{
  "d_shared_expert": 128,
  "router_score": "softmax",
  "balance_loss": 0.000468,
  "router_z_loss": 0.0001,
  "head_dim": 64,
  "norm_eps": 1e-05,
  "init_std_down": 0.00342,
  "lr_mult_o": 2.0,
  "lr_head": 0.0109,
  "grad_clip": 1.0,
  "seq_len": 1024,
  "train_tokens": 646800000
}
Below are experts of layer 4 (counted from 0) of a mixture-of-experts language model. Rows are named router (the router's row for the expert), gate (a neuron's input weights, with its number), up (a neuron's input weights, with its number) and show model dimensions 0-255. Each number is 50 + 10 x the weight over its row's rms, rounded and kept within 0 to 99.
Before each expert's rows: "gets" lists some tokens that make up at least twice as much of what it gets as of all text; "comes after" lists some tokens at least twice as common just before its tokens as in all text. This comes from a sample of Wikipedia text that the model never trained on. Tokens count by the router's weight.

# expert 9
gets: "0", "9", "1", "2", "8", "7"
comes after: "0", "2", "9", "1"
router:48 58 53 65 46 63 46 47 48 55 54 65 58 49 48 57 64 56 50 37 68 47 54 38 65 38 45 58 51 51 38 49 63 54 40 22 43 52 60 54 53 34 61 66 54 47 50 77 41 65 53 60 46 50 49 55 51 68 51 56 49 52 51 51 42 34 47 53 55 47 62 39 32 33 64 57 43 47 43 45 56 51 38 57 41 61 44 36 44 54 56 52 46 42 57 41 56 67 48 39 49 56 52 53 47 47 54 56 47 60 49 63 50 62 38 50 37 51 47 44 27 49 38 44 62 65 69 43 58 63 42 54 63 42 44 46 48 67 59 50 49 36 48 66 40 64 36 45 38 29 68 47 48 59 57 47 60 54 60 62 38 48 59 46 61 51 48 64 55 64 39 56 49 59 40 48 39 49 57 29 53 19 61 52 65 65 63 62 46 38 43 65 49 38 63 40 61 51 52 47 61 61 43 82 53 57 65 47 40 67 58 56 38 40 50 61 49 54 41 45 43 50 49 49 46 41 51 63 52 67 56 57 48 44 42 42 42 55 32 37 54 60 31 60 28 61 53 46 55 59 53 28 71 54 39 47
gate0:45 49 63 59 38 53 46 46 63 51 58 74 44 39 36 57 66 55 41 38 52 51 42 42 43 31 54 52 48 42 47 39 51 66 63 81 57 44 39 57 21 61 60 62 48 50 64 41 46 49 50 47 54 46 48 44 44 33 44 49 59 55 45 65 42 48 40 49 59 65 48 56 63 34 62 49 50 57 59 49 65 62 65 51 59 67 45 37 45 28 30 47 38 60 50 50 44 54 55 35 59 48 59 59 66 63 49 53 47 70 47 57 62 53 54 64 52 53 62 37 61 69 49 47 51 67 49 47 47 49 52 55 43 39 51 54 41 57 51 72 43 70 57 50 35 55 39 50 49 52 45 40 66 52 53 48 67 53 60 47 38 53 47 52 54 38 42 75 55 33 39 48 55 49 43 52 56 56 51 83 47 59 60 57 47 48 44 67 57 55 50 41 43 48 65 37 61 75 46 58 47 69 35 42 52 51 42 59 33 45 50 48 54 46 58 54 56 61 57 41 45 55 49 40 67 29 39 54 30 54 53 45 44 47 42 50 65 38 42 40 41 50 39 67 67 47 48 49 43 41 40 52 51 47 39 67
up0:51 62 46 54 55 53 56 65 53 45 51 50 49 41 49 57 58 59 45 51 40 52 35 44 42 29 52 66 53 53 73 41 62 51 66 68 73 58 50 48 66 52 57 59 54 43 45 37 56 32 39 47 49 42 70 42 41 56 46 31 59 49 29 52 55 38 49 40 40 55 42 52 67 41 34 53 47 50 49 39 62 40 54 41 36 50 51 54 64 49 35 30 39 60 61 49 57 63 38 40 63 56 55 49 42 50 62 58 36 57 60 57 45 63 52 36 60 45 46 48 56 40 54 55 58 50 54 53 36 58 52 57 42 64 38 58 73 26 44 47 55 58 52 54 43 54 44 57 53 39 40 56 52 62 50 51 61 41 57 35 36 48 51 36 56 48 37 55 66 56 55 62 51 53 52 57 33 62 53 56 60 68 69 46 42 52 41 54 41 61 55 43 65 57 35 56 40 34 58 42 54 64 44 29 41 61 42 47 32 42 42 47 46 51 35 32 62 38 48 59 46 55 48 25 51 77 62 37 57 28 62 42 56 51 60 48 30 43 45 53 42 39 32 49 55 42 47 40 50 47 42 29 45 64 46 61
gate1:48 64 61 50 32 38 30 55 41 63 40 61 66 53 41 58 51 49 49 57 44 48 58 49 35 35 56 60 61 48 62 36 56 28 53 61 50 27 58 54 57 51 54 69 57 57 54 39 51 68 44 59 50 53 42 50 53 41 49 38 70 49 59 53 50 50 41 45 51 57 48 56 48 57 48 43 60 35 46 53 57 50 60 49 48 49 37 65 35 41 46 52 68 42 56 69 51 58 53 38 37 40 55 50 39 47 48 47 50 48 47 59 41 53 65 45 67 36 50 59 61 47 54 47 46 52 51 62 59 49 55 42 41 35 55 56 57 33 29 47 37 59 55 38 64 48 43 58 57 49 47 25 44 48 41 53 58 44 50 33 58 47 56 67 55 25 33 53 47 40 49 59 64 34 50 53 53 32 55 63 56 57 43 45 54 46 45 45 45 60 77 39 43 57 56 48 66 60 15 62 77 51 54 47 45 61 38 40 46 65 42 52 47 54 44 45 46 58 64 41 52 51 46 51 33 57 43 37 42 52 37 52 59 28 63 33 34 40 41 59 73 62 52 52 52 64 62 45 49 45 49 63 44 51 33 61
up1:53 44 47 66 43 52 68 34 41 62 43 53 23 20 45 58 53 50 39 55 48 57 49 46 53 58 53 55 54 43 35 51 50 57 58 45 51 47 39 51 43 44 48 46 40 71 50 51 41 44 65 55 49 38 39 48 48 43 49 49 53 43 58 59 56 32 46 37 46 56 52 58 47 42 56 52 32 58 44 55 48 46 42 47 49 52 54 45 54 54 54 53 65 50 60 57 45 41 53 43 71 50 41 54 48 53 59 51 61 61 42 50 43 45 32 56 54 52 65 59 38 31 27 49 44 58 29 39 74 51 67 64 30 43 56 50 63 47 43 50 40 59 48 53 47 61 49 49 59 57 61 36 43 48 67 62 40 48 47 53 56 43 59 40 43 32 57 46 42 27 63 27 52 46 46 50 55 44 52 53 44 60 74 55 68 60 74 62 71 43 50 43 38 39 62 30 60 58 45 42 49 65 43 75 42 57 53 55 50 57 56 54 62 52 62 56 52 77 41 55 53 44 65 55 59 36 47 57 26 61 49 54 52 31 45 49 47 56 42 49 60 51 44 44 37 43 47 42 49 41 33 40 59 38 78 50
gate2:42 37 57 53 46 53 48 57 54 35 50 71 41 49 43 43 42 50 36 32 56 52 50 52 59 65 44 52 44 55 50 62 26 44 43 45 49 55 49 37 26 63 42 62 37 49 50 43 44 38 70 45 50 34 53 56 50 48 49 54 56 48 52 33 67 34 47 56 63 53 56 60 51 51 48 43 45 41 71 41 42 58 36 44 57 50 39 50 36 65 40 59 62 72 46 66 57 60 70 57 53 35 62 52 50 53 75 52 41 49 48 62 49 61 44 75 42 48 39 48 53 54 60 59 45 58 47 58 47 56 53 62 38 55 40 48 51 62 39 43 39 53 61 36 47 42 60 49 49 50 39 50 52 60 54 57 75 40 57 49 42 46 38 50 37 37 60 57 72 39 49 45 47 37 62 46 62 25 54 53 44 39 60 57 46 48 65 64 50 58 53 37 59 32 55 48 42 44 46 54 68 39 52 64 63 36 54 68 47 39 52 47 61 43 48 45 38 48 32 57 62 41 44 59 41 44 52 46 40 46 36 44 69 44 42 43 48 55 37 35 59 49 23 57 56 68 30 71 56 36 45 47 46 62 59 53
up2:45 55 48 45 50 51 49 40 62 43 56 32 59 45 49 62 42 49 47 69 36 52 52 31 56 54 55 22 45 68 54 56 41 54 54 73 55 55 56 56 34 54 40 41 51 69 52 55 55 32 36 47 44 56 49 55 60 58 31 71 55 63 51 56 45 53 57 45 57 56 46 53 51 42 55 31 47 32 58 40 45 52 52 34 40 39 50 75 67 56 43 55 55 53 50 56 28 49 57 53 61 42 60 49 44 55 68 47 60 40 55 64 55 39 52 68 60 43 49 63 48 51 51 66 47 46 60 47 48 70 64 50 60 59 43 64 39 39 45 56 46 45 58 44 49 31 45 43 52 32 45 48 45 41 39 61 44 43 62 44 47 64 53 60 65 42 52 54 42 54 57 32 50 49 52 55 58 60 50 51 54 36 59 37 32 53 38 34 33 71 53 47 60 30 67 52 55 54 47 47 57 54 53 44 54 67 45 34 37 54 49 49 52 41 44 48 54 49 54 59 58 44 60 61 39 50 64 31 57 53 53 19 34 52 75 47 26 60 42 48 59 63 58 49 42 56 48 55 57 69 42 56 62 58 40 64
gate3:41 59 54 68 59 43 65 31 32 55 37 42 60 54 50 43 60 42 56 55 47 55 35 53 48 50 43 53 61 52 49 36 36 69 40 39 55 60 47 42 39 30 53 34 61 42 50 38 48 35 48 66 47 63 72 34 41 60 62 45 37 47 55 56 44 59 48 45 45 50 49 63 42 57 67 46 57 60 55 56 41 68 58 60 72 60 65 47 69 45 42 46 59 49 39 47 49 35 38 58 54 53 43 54 62 45 52 50 48 32 41 43 49 47 51 47 50 55 57 41 39 60 52 34 62 52 51 60 52 63 41 69 57 49 47 33 38 57 34 57 48 57 40 49 56 44 71 68 42 54 53 51 55 48 51 83 59 39 53 50 41 63 39 61 44 53 56 55 52 26 58 23 55 48 51 40 63 49 32 64 47 37 46 67 33 59 45 52 61 63 41 64 44 60 49 65 38 38 35 46 40 41 49 52 52 45 45 42 47 34 65 59 36 46 51 52 39 47 39 45 46 57 60 54 67 58 26 53 61 68 57 52 42 43 44 51 57 56 50 53 59 46 63 47 73 57 43 51 44 56 55 48 40 43 43 41
up3:61 47 85 70 56 42 60 45 48 39 67 50 43 47 53 54 44 55 25 29 52 49 34 54 53 53 65 55 53 45 55 63 28 65 56 29 50 60 60 32 48 47 50 40 61 46 43 51 40 58 41 61 47 53 67 36 50 45 49 42 51 55 61 48 62 55 70 46 38 50 45 58 49 54 44 47 45 44 49 51 51 66 52 55 45 58 65 56 48 51 51 46 34 54 51 57 56 48 53 54 49 42 60 61 28 59 60 61 50 54 57 49 49 50 65 60 62 43 46 32 45 51 44 55 46 45 46 37 51 56 40 54 29 61 48 42 63 64 61 51 55 45 47 45 62 49 53 58 55 39 50 42 52 43 54 59 67 60 44 57 43 50 35 45 50 65 46 62 61 25 26 35 34 84 52 42 42 54 57 46 66 46 70 57 53 59 62 61 55 45 42 63 44 51 54 47 56 57 38 53 27 44 48 61 52 58 33 65 38 62 62 26 46 53 56 42 52 57 38 44 43 52 45 42 51 57 57 69 50 54 55 75 56 37 35 40 55 69 53 63 37 45 43 48 43 62 41 55 55 39 58 57 53 48 43 40

# expert 120
gets: "0", "5", "2", "6", " million", " billion"
comes after: " ", "2", "0", "1", "–", " $"
router:53 49 51 56 48 56 35 42 43 58 61 59 65 44 51 57 45 68 53 37 58 47 49 34 55 30 50 57 54 57 47 60 62 60 45 43 45 57 57 64 52 36 58 55 61 32 46 62 41 64 47 58 38 62 53 54 54 64 64 64 47 41 50 50 43 48 52 48 52 51 66 44 50 39 58 64 61 70 44 48 56 58 45 56 36 64 50 49 60 39 57 60 32 42 57 34 47 61 19 40 51 60 52 37 51 36 51 51 35 63 47 57 40 59 34 48 38 38 48 40 37 38 42 45 44 65 59 53 65 49 47 59 55 48 40 52 43 55 61 51 42 38 46 60 41 58 53 47 31 25 56 37 22 60 51 45 50 57 73 49 49 54 58 51 57 46 50 52 63 57 53 61 40 49 56 34 45 59 55 38 51 39 56 60 61 66 59 61 37 43 55 58 50 51 55 47 59 48 51 71 55 59 36 48 55 56 64 50 45 66 61 49 29 22 49 56 54 44 49 39 39 46 53 40 36 40 57 65 53 70 54 60 46 52 41 35 47 54 26 48 50 53 39 72 34 48 60 40 59 69 54 28 53 60 47 42
gate0:39 30 54 41 44 70 40 58 55 64 39 40 45 59 62 48 41 44 50 42 38 48 54 57 59 32 50 60 30 54 34 37 43 43 50 55 55 49 66 60 50 50 45 45 58 61 55 51 57 50 63 45 56 55 46 53 45 68 50 70 54 55 54 55 36 42 35 44 55 42 27 50 51 55 59 60 49 37 39 56 55 74 49 59 60 50 53 43 43 62 29 50 41 46 53 47 43 44 56 48 56 38 69 48 48 57 38 58 54 54 58 41 34 54 37 40 41 65 41 43 32 53 62 54 50 47 50 53 72 66 43 60 70 38 63 52 51 55 51 49 51 42 47 74 60 32 33 51 52 39 55 48 51 45 44 55 43 42 42 32 51 38 52 42 35 48 54 43 39 46 58 56 40 36 57 60 30 30 49 49 36 62 63 53 51 73 55 45 63 47 63 62 29 62 42 77 66 47 37 25 49 54 48 55 45 35 53 60 50 38 66 64 37 52 39 55 46 55 47 47 46 42 37 68 34 46 49 58 61 53 52 62 50 54 40 33 61 47 57 54 57 53 45 49 31 41 54 47 50 42 49 45 64 29 57 48
up0:58 52 48 49 38 65 23 33 52 48 49 34 65 61 48 71 42 52 37 52 50 52 39 44 51 52 53 43 44 38 51 41 55 63 50 45 60 39 37 60 49 56 48 51 60 71 41 62 43 50 68 51 40 52 42 55 52 37 50 57 60 65 61 42 47 58 43 45 47 46 57 48 57 51 67 57 34 48 62 37 48 65 25 40 48 32 41 52 41 53 40 55 35 63 61 40 62 45 45 60 47 66 66 56 44 50 51 60 59 41 59 52 45 52 60 35 47 45 45 38 54 44 74 50 61 48 59 51 64 44 55 47 52 54 45 69 30 38 52 59 33 53 49 52 64 47 32 28 58 38 57 51 36 53 38 40 63 36 65 55 51 53 67 28 41 36 34 48 55 55 54 45 54 53 43 50 40 53 35 54 50 49 51 39 54 56 50 31 44 38 44 46 67 61 56 41 59 54 37 49 39 56 39 53 54 54 43 39 30 59 50 50 43 48 34 64 47 48 69 62 57 35 51 56 39 36 50 34 65 63 47 56 52 43 34 41 38 63 65 56 46 54 41 68 54 54 73 37 60 30 47 55 52 43 38 55
gate1:51 41 66 41 58 53 36 66 57 51 51 56 49 60 62 45 45 48 58 46 45 53 44 52 54 50 62 41 48 61 44 48 47 49 48 53 29 59 56 45 49 60 65 32 51 44 57 37 50 49 44 52 49 41 33 64 40 51 36 30 45 29 57 37 52 51 49 50 60 36 56 34 52 45 52 44 54 62 21 40 46 49 44 56 45 58 47 46 47 64 49 55 36 55 68 49 54 47 50 50 52 57 37 51 38 48 48 72 22 31 35 50 60 69 51 50 42 46 57 43 51 53 67 37 36 27 60 56 60 48 44 46 53 37 37 60 49 33 47 29 64 48 58 46 59 50 58 29 48 40 52 34 49 47 28 37 50 49 56 45 67 44 51 59 39 50 42 33 39 42 51 55 45 51 49 40 56 42 47 61 28 57 29 53 48 44 62 51 50 64 61 53 57 45 38 62 62 57 48 43 49 45 52 40 51 60 51 44 59 65 39 46 36 41 63 47 48 51 61 55 47 50 40 66 37 62 63 42 62 50 29 44 58 41 64 52 56 47 31 76 65 52 58 44 54 60 64 49 70 45 34 51 41 43 23 42
up1:65 53 70 61 49 45 44 53 52 34 58 54 55 33 49 45 44 48 52 57 37 55 51 57 41 62 31 51 48 52 51 54 48 69 47 48 37 46 33 58 57 38 47 34 46 53 41 66 44 45 52 57 66 42 48 41 39 52 56 54 34 39 46 44 42 55 59 49 53 37 46 77 46 44 51 43 59 63 71 53 55 39 31 56 63 56 58 47 55 43 50 35 32 67 46 38 53 41 28 38 55 62 55 28 40 57 46 51 51 35 48 47 63 39 45 40 71 48 46 63 51 44 55 57 44 38 47 46 69 41 60 58 63 58 63 35 50 31 48 53 43 43 61 44 63 40 57 53 65 46 44 54 55 36 46 48 59 59 67 32 50 64 60 41 38 50 53 50 63 34 59 35 40 38 52 34 44 74 32 58 56 54 50 49 24 64 48 43 46 51 46 62 48 46 49 66 34 47 59 48 39 45 53 21 46 57 52 40 54 42 50 39 72 39 60 47 66 50 66 55 51 58 49 34 43 49 55 44 38 56 46 53 38 45 44 56 62 49 69 32 65 47 54 44 53 64 49 50 52 44 57 34 52 45 39 49
gate2:37 56 47 43 36 46 45 54 37 60 59 27 55 49 45 52 36 58 58 37 70 56 39 52 50 47 46 47 53 55 44 66 51 45 63 48 41 70 50 69 49 42 42 57 46 50 53 46 53 53 44 56 38 52 58 45 50 53 47 45 38 52 42 63 44 52 41 61 40 69 54 44 76 69 48 47 52 67 47 66 55 44 74 60 64 34 48 54 63 54 65 42 39 46 50 31 43 31 21 58 52 45 54 48 58 29 76 52 37 47 58 49 53 57 48 62 48 42 58 43 38 47 49 34 52 48 50 52 63 47 41 34 44 62 54 46 39 54 54 38 52 53 56 39 49 52 63 36 42 53 79 42 48 50 50 50 15 57 51 42 46 50 47 32 48 47 39 46 57 54 54 59 58 39 44 39 81 51 50 59 53 56 67 68 55 58 51 42 41 55 35 40 48 46 55 49 41 56 43 49 62 47 47 49 54 60 54 41 45 46 54 37 55 57 63 54 28 58 61 73 41 68 36 41 52 34 41 50 58 53 57 46 44 57 59 54 35 50 60 54 63 42 55 48 46 54 52 46 21 60 50 53 47 48 44 66
up2:37 39 54 44 61 23 58 65 49 58 40 41 68 35 76 64 68 68 45 61 66 47 62 51 63 63 66 45 64 42 49 37 41 56 48 47 57 41 42 64 57 52 56 59 52 52 44 36 47 73 54 43 62 57 28 47 54 33 46 37 60 39 43 60 46 39 53 50 40 45 37 48 58 62 43 49 45 48 50 48 40 60 44 64 34 53 60 48 42 46 57 38 58 50 46 42 54 55 61 65 57 47 47 59 48 38 43 68 61 56 37 53 37 62 53 46 49 64 39 56 38 47 60 66 54 44 46 41 52 53 54 40 45 47 33 56 44 43 64 70 30 60 46 47 54 53 50 74 43 53 54 39 37 52 56 51 54 40 41 38 53 49 52 60 57 31 48 53 62 48 36 52 54 27 53 34 45 37 44 43 51 60 49 54 45 53 48 63 64 46 65 43 64 35 51 43 60 56 40 51 62 51 48 64 38 50 49 63 33 62 40 47 67 36 36 57 37 41 56 46 49 36 60 51 67 47 54 54 45 44 59 46 42 45 60 32 51 67 38 53 37 63 43 34 33 38 50 54 43 37 36 52 66 45 35 45
gate3:51 51 35 57 67 44 42 51 45 32 70 71 55 41 63 47 66 56 35 48 45 50 39 43 35 41 44 49 64 38 54 48 68 47 51 64 51 39 55 51 44 66 47 57 51 51 55 40 45 50 46 58 63 50 63 64 52 51 49 31 64 49 50 55 48 66 57 66 54 65 61 62 45 48 45 65 67 56 40 51 56 41 40 50 42 48 60 58 53 40 38 43 43 56 47 58 48 63 61 68 51 62 54 56 61 43 39 42 43 59 60 52 30 52 55 31 52 64 47 69 49 30 47 54 44 52 56 64 62 49 30 46 50 53 63 66 43 53 44 45 56 39 59 46 57 50 61 54 55 54 48 35 47 59 69 49 17 61 63 51 62 43 45 55 47 55 38 67 62 49 44 58 50 57 50 55 59 57 54 52 50 56 62 45 47 42 35 63 65 65 31 44 47 60 42 39 45 46 36 63 54 55 40 63 72 50 47 51 41 64 34 65 44 62 39 50 60 56 60 47 64 44 50 19 43 54 33 43 44 55 64 65 41 48 46 68 43 42 48 33 46 57 48 55 47 55 53 50 47 33 63 39 65 63 58 44
up3:68 35 58 62 43 48 60 43 32 53 59 49 34 45 61 46 49 54 38 47 46 60 57 57 38 55 39 50 39 47 51 39 47 53 55 53 57 39 32 60 54 48 56 51 43 44 43 70 33 44 54 63 55 47 53 41 56 57 48 46 59 40 56 68 37 66 52 48 41 74 55 59 55 40 57 57 36 53 41 42 54 61 57 50 45 60 48 65 77 45 48 30 47 39 37 51 43 41 51 59 45 37 29 48 64 54 51 49 58 41 55 44 74 46 53 34 64 57 46 49 51 43 60 63 48 58 62 33 46 42 62 53 43 47 52 52 39 44 36 39 40 47 68 55 35 58 57 40 56 45 43 41 59 54 60 51 56 55 49 62 45 73 54 57 28 22 53 48 70 55 51 50 51 50 51 44 73 60 46 54 40 39 53 65 50 49 67 57 55 38 47 68 32 49 39 33 64 49 42 48 36 70 44 57 56 41 57 33 42 71 50 50 64 52 50 42 42 51 66 38 63 52 68 48 53 38 46 40 34 56 50 62 47 55 55 52 48 44 44 53 36 46 25 58 29 48 47 51 55 56 30 51 50 57 64 55

# expert 92
gets: "9", "0", "8", "1", "7", "2"
comes after: "9", "1", "0", "2", "8"
router:53 62 47 54 54 62 50 50 51 54 56 60 67 46 37 53 58 61 48 44 67 50 57 16 66 39 45 66 52 49 50 65 64 57 49 33 45 52 47 57 52 41 61 66 59 43 55 57 50 64 59 51 46 46 33 50 58 58 52 70 46 48 46 47 45 37 43 54 59 46 65 40 40 34 59 50 45 50 53 44 55 52 43 49 47 59 40 31 54 49 54 59 46 36 61 44 55 67 47 37 44 53 54 45 43 39 60 59 44 56 43 69 39 64 44 45 39 39 45 43 24 45 38 37 57 62 73 45 44 70 54 59 60 46 43 51 50 59 58 51 46 45 56 65 36 64 34 42 28 42 69 48 44 64 53 44 50 50 51 53 41 53 60 41 57 43 44 59 45 63 40 66 51 54 45 45 36 56 55 34 54 21 54 53 63 64 66 68 41 36 36 49 50 36 57 42 50 60 60 57 52 51 51 63 56 65 69 46 36 67 69 51 32 43 49 55 46 58 47 49 37 49 46 39 43 35 50 75 48 62 61 48 54 53 46 42 46 64 32 43 54 51 37 61 35 63 53 51 52 56 47 33 53 54 37 37
gate0:45 63 47 57 51 65 67 45 43 58 43 69 62 59 32 41 47 42 40 36 50 52 17 46 49 35 43 33 32 53 52 42 36 58 63 48 52 54 45 43 37 55 45 53 43 28 49 43 51 32 63 32 52 55 40 37 57 42 37 56 39 41 44 55 53 45 30 46 62 41 51 53 55 28 58 23 56 61 48 51 35 44 46 46 65 50 40 49 47 65 58 55 42 43 56 52 54 65 41 45 50 62 50 63 48 47 53 48 61 67 35 64 62 54 62 63 37 47 53 41 48 71 60 43 63 65 47 47 30 56 44 53 61 40 44 53 45 62 68 54 60 62 57 62 42 57 59 47 40 56 61 47 49 47 55 66 62 66 62 50 38 49 31 45 42 63 45 55 57 50 59 63 68 31 45 55 31 39 43 71 52 60 55 51 50 56 68 51 47 40 58 56 42 45 57 53 62 43 54 52 42 67 42 35 49 59 77 41 44 49 57 45 46 38 57 60 45 55 64 45 43 50 28 63 53 43 51 44 39 58 41 39 33 53 39 58 48 48 50 30 44 46 53 44 44 62 50 55 46 60 58 48 46 46 50 43
up0:57 67 45 69 72 61 66 51 49 73 46 47 54 63 59 47 39 42 61 46 65 58 50 54 53 38 32 47 45 50 44 40 41 37 64 52 46 45 50 60 58 45 46 61 44 52 52 46 17 56 53 54 44 53 44 33 36 50 42 47 58 49 48 47 55 47 31 31 61 55 47 45 46 46 46 51 63 57 38 58 75 48 54 64 57 55 59 50 57 41 53 44 55 46 53 59 48 49 48 41 55 53 57 45 54 54 63 55 55 82 56 62 37 68 43 59 38 44 69 32 52 44 49 59 49 51 48 58 76 44 49 39 49 44 54 52 44 54 58 54 57 51 46 48 44 56 49 55 33 38 54 68 47 56 44 56 52 71 54 75 71 42 52 69 41 46 56 70 59 51 30 62 60 44 55 42 38 44 66 56 55 49 59 46 52 33 57 59 51 52 40 59 46 44 53 56 50 46 47 32 54 60 45 54 44 44 49 42 58 49 43 44 61 54 51 49 50 58 57 32 40 59 52 46 93 45 51 49 43 59 45 55 68 44 58 48 46 56 45 55 38 68 66 51 53 55 58 40 19 55 61 59 53 41 58 38
gate1:41 30 67 49 43 51 53 62 59 55 33 46 36 47 43 77 53 58 40 55 40 55 49 36 52 41 65 43 43 48 60 35 63 52 40 47 65 59 49 48 31 56 45 54 50 42 50 52 52 44 56 57 39 55 52 50 51 44 55 58 65 70 49 48 51 48 39 69 38 54 46 51 36 69 53 31 49 31 58 36 57 52 57 59 32 55 50 42 55 63 74 67 57 49 39 56 54 51 60 51 39 41 73 37 55 51 71 47 45 46 42 57 61 64 56 51 55 49 42 52 59 60 63 48 33 45 46 40 38 47 67 57 51 46 48 61 50 43 36 51 54 47 49 54 38 47 46 56 30 46 38 56 36 47 45 49 64 51 41 48 53 54 55 42 48 43 36 52 62 46 52 51 55 51 53 73 40 47 53 50 58 51 50 44 29 34 40 58 14 53 59 57 61 38 56 44 51 44 56 64 46 49 51 60 58 73 24 43 42 55 49 40 55 66 24 57 51 51 43 52 31 53 47 55 35 65 57 66 52 49 50 32 49 59 45 43 49 49 48 40 57 41 47 34 60 29 42 52 35 57 38 48 35 52 43 41
up1:50 59 51 40 59 52 45 33 33 56 43 40 52 39 33 38 52 38 58 43 39 34 47 39 36 37 50 60 50 48 50 55 52 55 55 31 56 43 63 64 48 48 53 35 49 64 37 59 68 52 67 51 40 51 49 50 41 63 69 41 46 37 59 49 38 46 52 41 50 48 60 50 51 45 36 53 52 60 53 39 32 56 46 55 34 49 42 43 52 50 51 35 49 54 54 48 54 49 55 63 48 48 44 46 57 38 54 51 70 55 59 67 40 37 49 36 39 51 54 48 41 24 42 34 61 50 45 50 48 62 50 36 31 44 63 53 40 40 61 60 54 49 53 50 29 53 45 63 55 61 61 56 50 42 40 70 74 58 47 57 54 51 48 62 58 56 77 57 70 69 50 63 62 49 40 48 52 58 43 63 56 47 55 55 84 55 47 54 62 38 46 52 47 44 54 58 78 35 40 38 52 50 43 58 42 45 50 26 48 54 61 71 43 45 33 48 47 54 61 34 36 62 59 54 40 45 60 46 46 44 54 58 54 56 46 44 29 39 41 66 41 71 51 50 40 60 52 47 64 49 39 33 66 50 50 42
gate2:56 44 40 55 43 56 52 43 43 73 27 53 41 59 73 49 47 40 51 68 42 64 48 41 68 53 51 52 50 48 43 46 52 36 60 46 51 56 44 36 45 35 46 55 67 62 54 62 47 51 55 36 42 66 39 49 56 58 67 56 43 37 47 41 59 62 58 53 40 50 52 48 44 37 44 45 41 44 64 44 61 37 43 48 55 54 47 52 50 59 58 55 62 28 47 59 52 45 47 56 38 71 63 55 52 53 58 61 56 63 63 46 61 53 65 68 54 48 37 48 49 63 56 63 50 57 44 45 33 41 59 57 52 44 62 43 53 43 60 54 56 33 48 61 43 59 52 57 44 68 58 81 37 56 58 48 47 64 38 59 57 46 34 40 46 54 45 30 17 77 36 54 70 55 42 55 56 44 52 46 39 48 70 56 57 56 62 43 45 58 60 61 47 42 50 53 47 51 57 55 33 38 54 44 50 51 51 41 48 26 46 44 47 61 41 63 41 43 57 54 33 30 56 49 43 60 50 63 48 50 43 53 40 60 50 41 37 59 71 44 52 49 51 60 42 52 26 52 26 67 47 60 49 39 44 45
up2:56 61 39 62 35 33 64 79 63 59 45 60 36 60 45 46 48 59 56 67 58 58 40 51 38 48 58 52 36 39 57 36 47 65 57 64 53 56 57 34 49 45 40 45 66 42 58 50 51 49 45 51 67 40 52 59 49 52 63 51 45 55 58 42 38 53 64 42 54 26 33 34 50 62 40 44 39 49 55 52 40 36 53 44 25 36 37 61 60 67 61 52 51 56 55 43 33 53 61 42 39 74 55 62 44 30 59 45 49 49 28 60 48 47 50 56 54 36 55 55 47 63 46 63 63 49 41 38 61 43 51 65 41 50 57 51 49 40 45 55 38 58 56 49 37 67 58 55 64 40 55 57 39 57 39 50 51 43 65 49 59 40 52 46 50 50 52 51 45 40 37 60 57 44 38 61 41 39 49 56 56 38 43 76 47 34 64 47 54 39 48 49 52 48 56 74 61 45 51 41 34 43 58 28 63 57 67 44 57 48 49 37 50 41 49 66 41 68 67 55 47 48 63 53 59 57 52 38 40 47 54 31 52 71 40 55 44 50 52 33 36 58 54 40 48 55 57 46 38 55 63 46 49 52 33 57
gate3:43 28 50 67 54 41 46 41 66 50 51 54 44 50 50 49 53 56 42 58 25 55 50 66 46 51 50 60 33 74 54 51 59 38 33 63 45 46 64 57 47 66 49 44 50 55 52 46 69 55 38 65 42 29 55 63 49 61 52 59 62 58 56 52 59 41 38 47 45 58 49 32 68 49 55 60 45 46 41 44 55 58 59 46 47 48 57 62 50 46 54 49 55 43 64 56 59 51 54 53 42 60 49 44 40 59 64 38 33 56 50 58 46 69 45 53 37 43 52 63 52 26 46 67 69 44 51 64 67 50 56 53 54 44 48 57 31 49 60 64 35 52 40 58 49 61 55 19 57 47 57 49 51 49 40 62 30 53 48 40 54 44 45 57 50 36 41 42 38 49 40 39 41 67 39 40 40 41 53 40 39 22 30 44 49 43 46 48 44 50 68 57 39 48 49 45 50 44 36 68 44 42 70 49 61 54 51 46 51 47 38 49 49 43 50 55 45 57 42 57 48 62 48 58 26 48 38 42 60 63 35 41 50 57 55 46 54 52 51 55 58 43 46 40 55 51 79 44 82 53 38 63 60 37 54 39
up3:57 35 50 49 52 57 42 48 57 46 38 54 45 49 68 53 49 52 59 58 72 63 54 41 50 40 51 45 43 47 62 59 40 45 47 57 49 37 56 55 59 43 51 55 42 69 42 43 49 36 59 45 52 48 32 61 68 51 44 68 54 44 59 56 47 40 58 45 52 65 36 54 79 31 42 56 49 39 63 42 55 53 47 42 49 65 45 70 55 38 28 46 53 51 54 45 40 47 64 49 42 58 57 60 57 47 57 68 49 41 29 54 66 52 40 36 33 39 52 49 42 48 65 56 74 63 51 46 53 45 55 43 51 52 60 67 52 39 61 53 37 35 52 61 43 40 56 36 60 53 61 48 50 59 55 56 49 35 66 43 47 27 59 59 43 49 51 47 52 44 55 36 69 56 42 50 49 65 55 55 54 63 47 53 54 34 43 51 36 53 56 57 28 41 76 38 55 45 45 44 57 78 56 53 54 39 68 46 61 62 63 48 34 61 36 72 42 53 65 35 44 48 52 39 53 40 48 46 47 66 63 32 59 66 43 33 41 41 51 28 48 43 46 50 42 58 45 53 61 49 54 51 69 42 60 52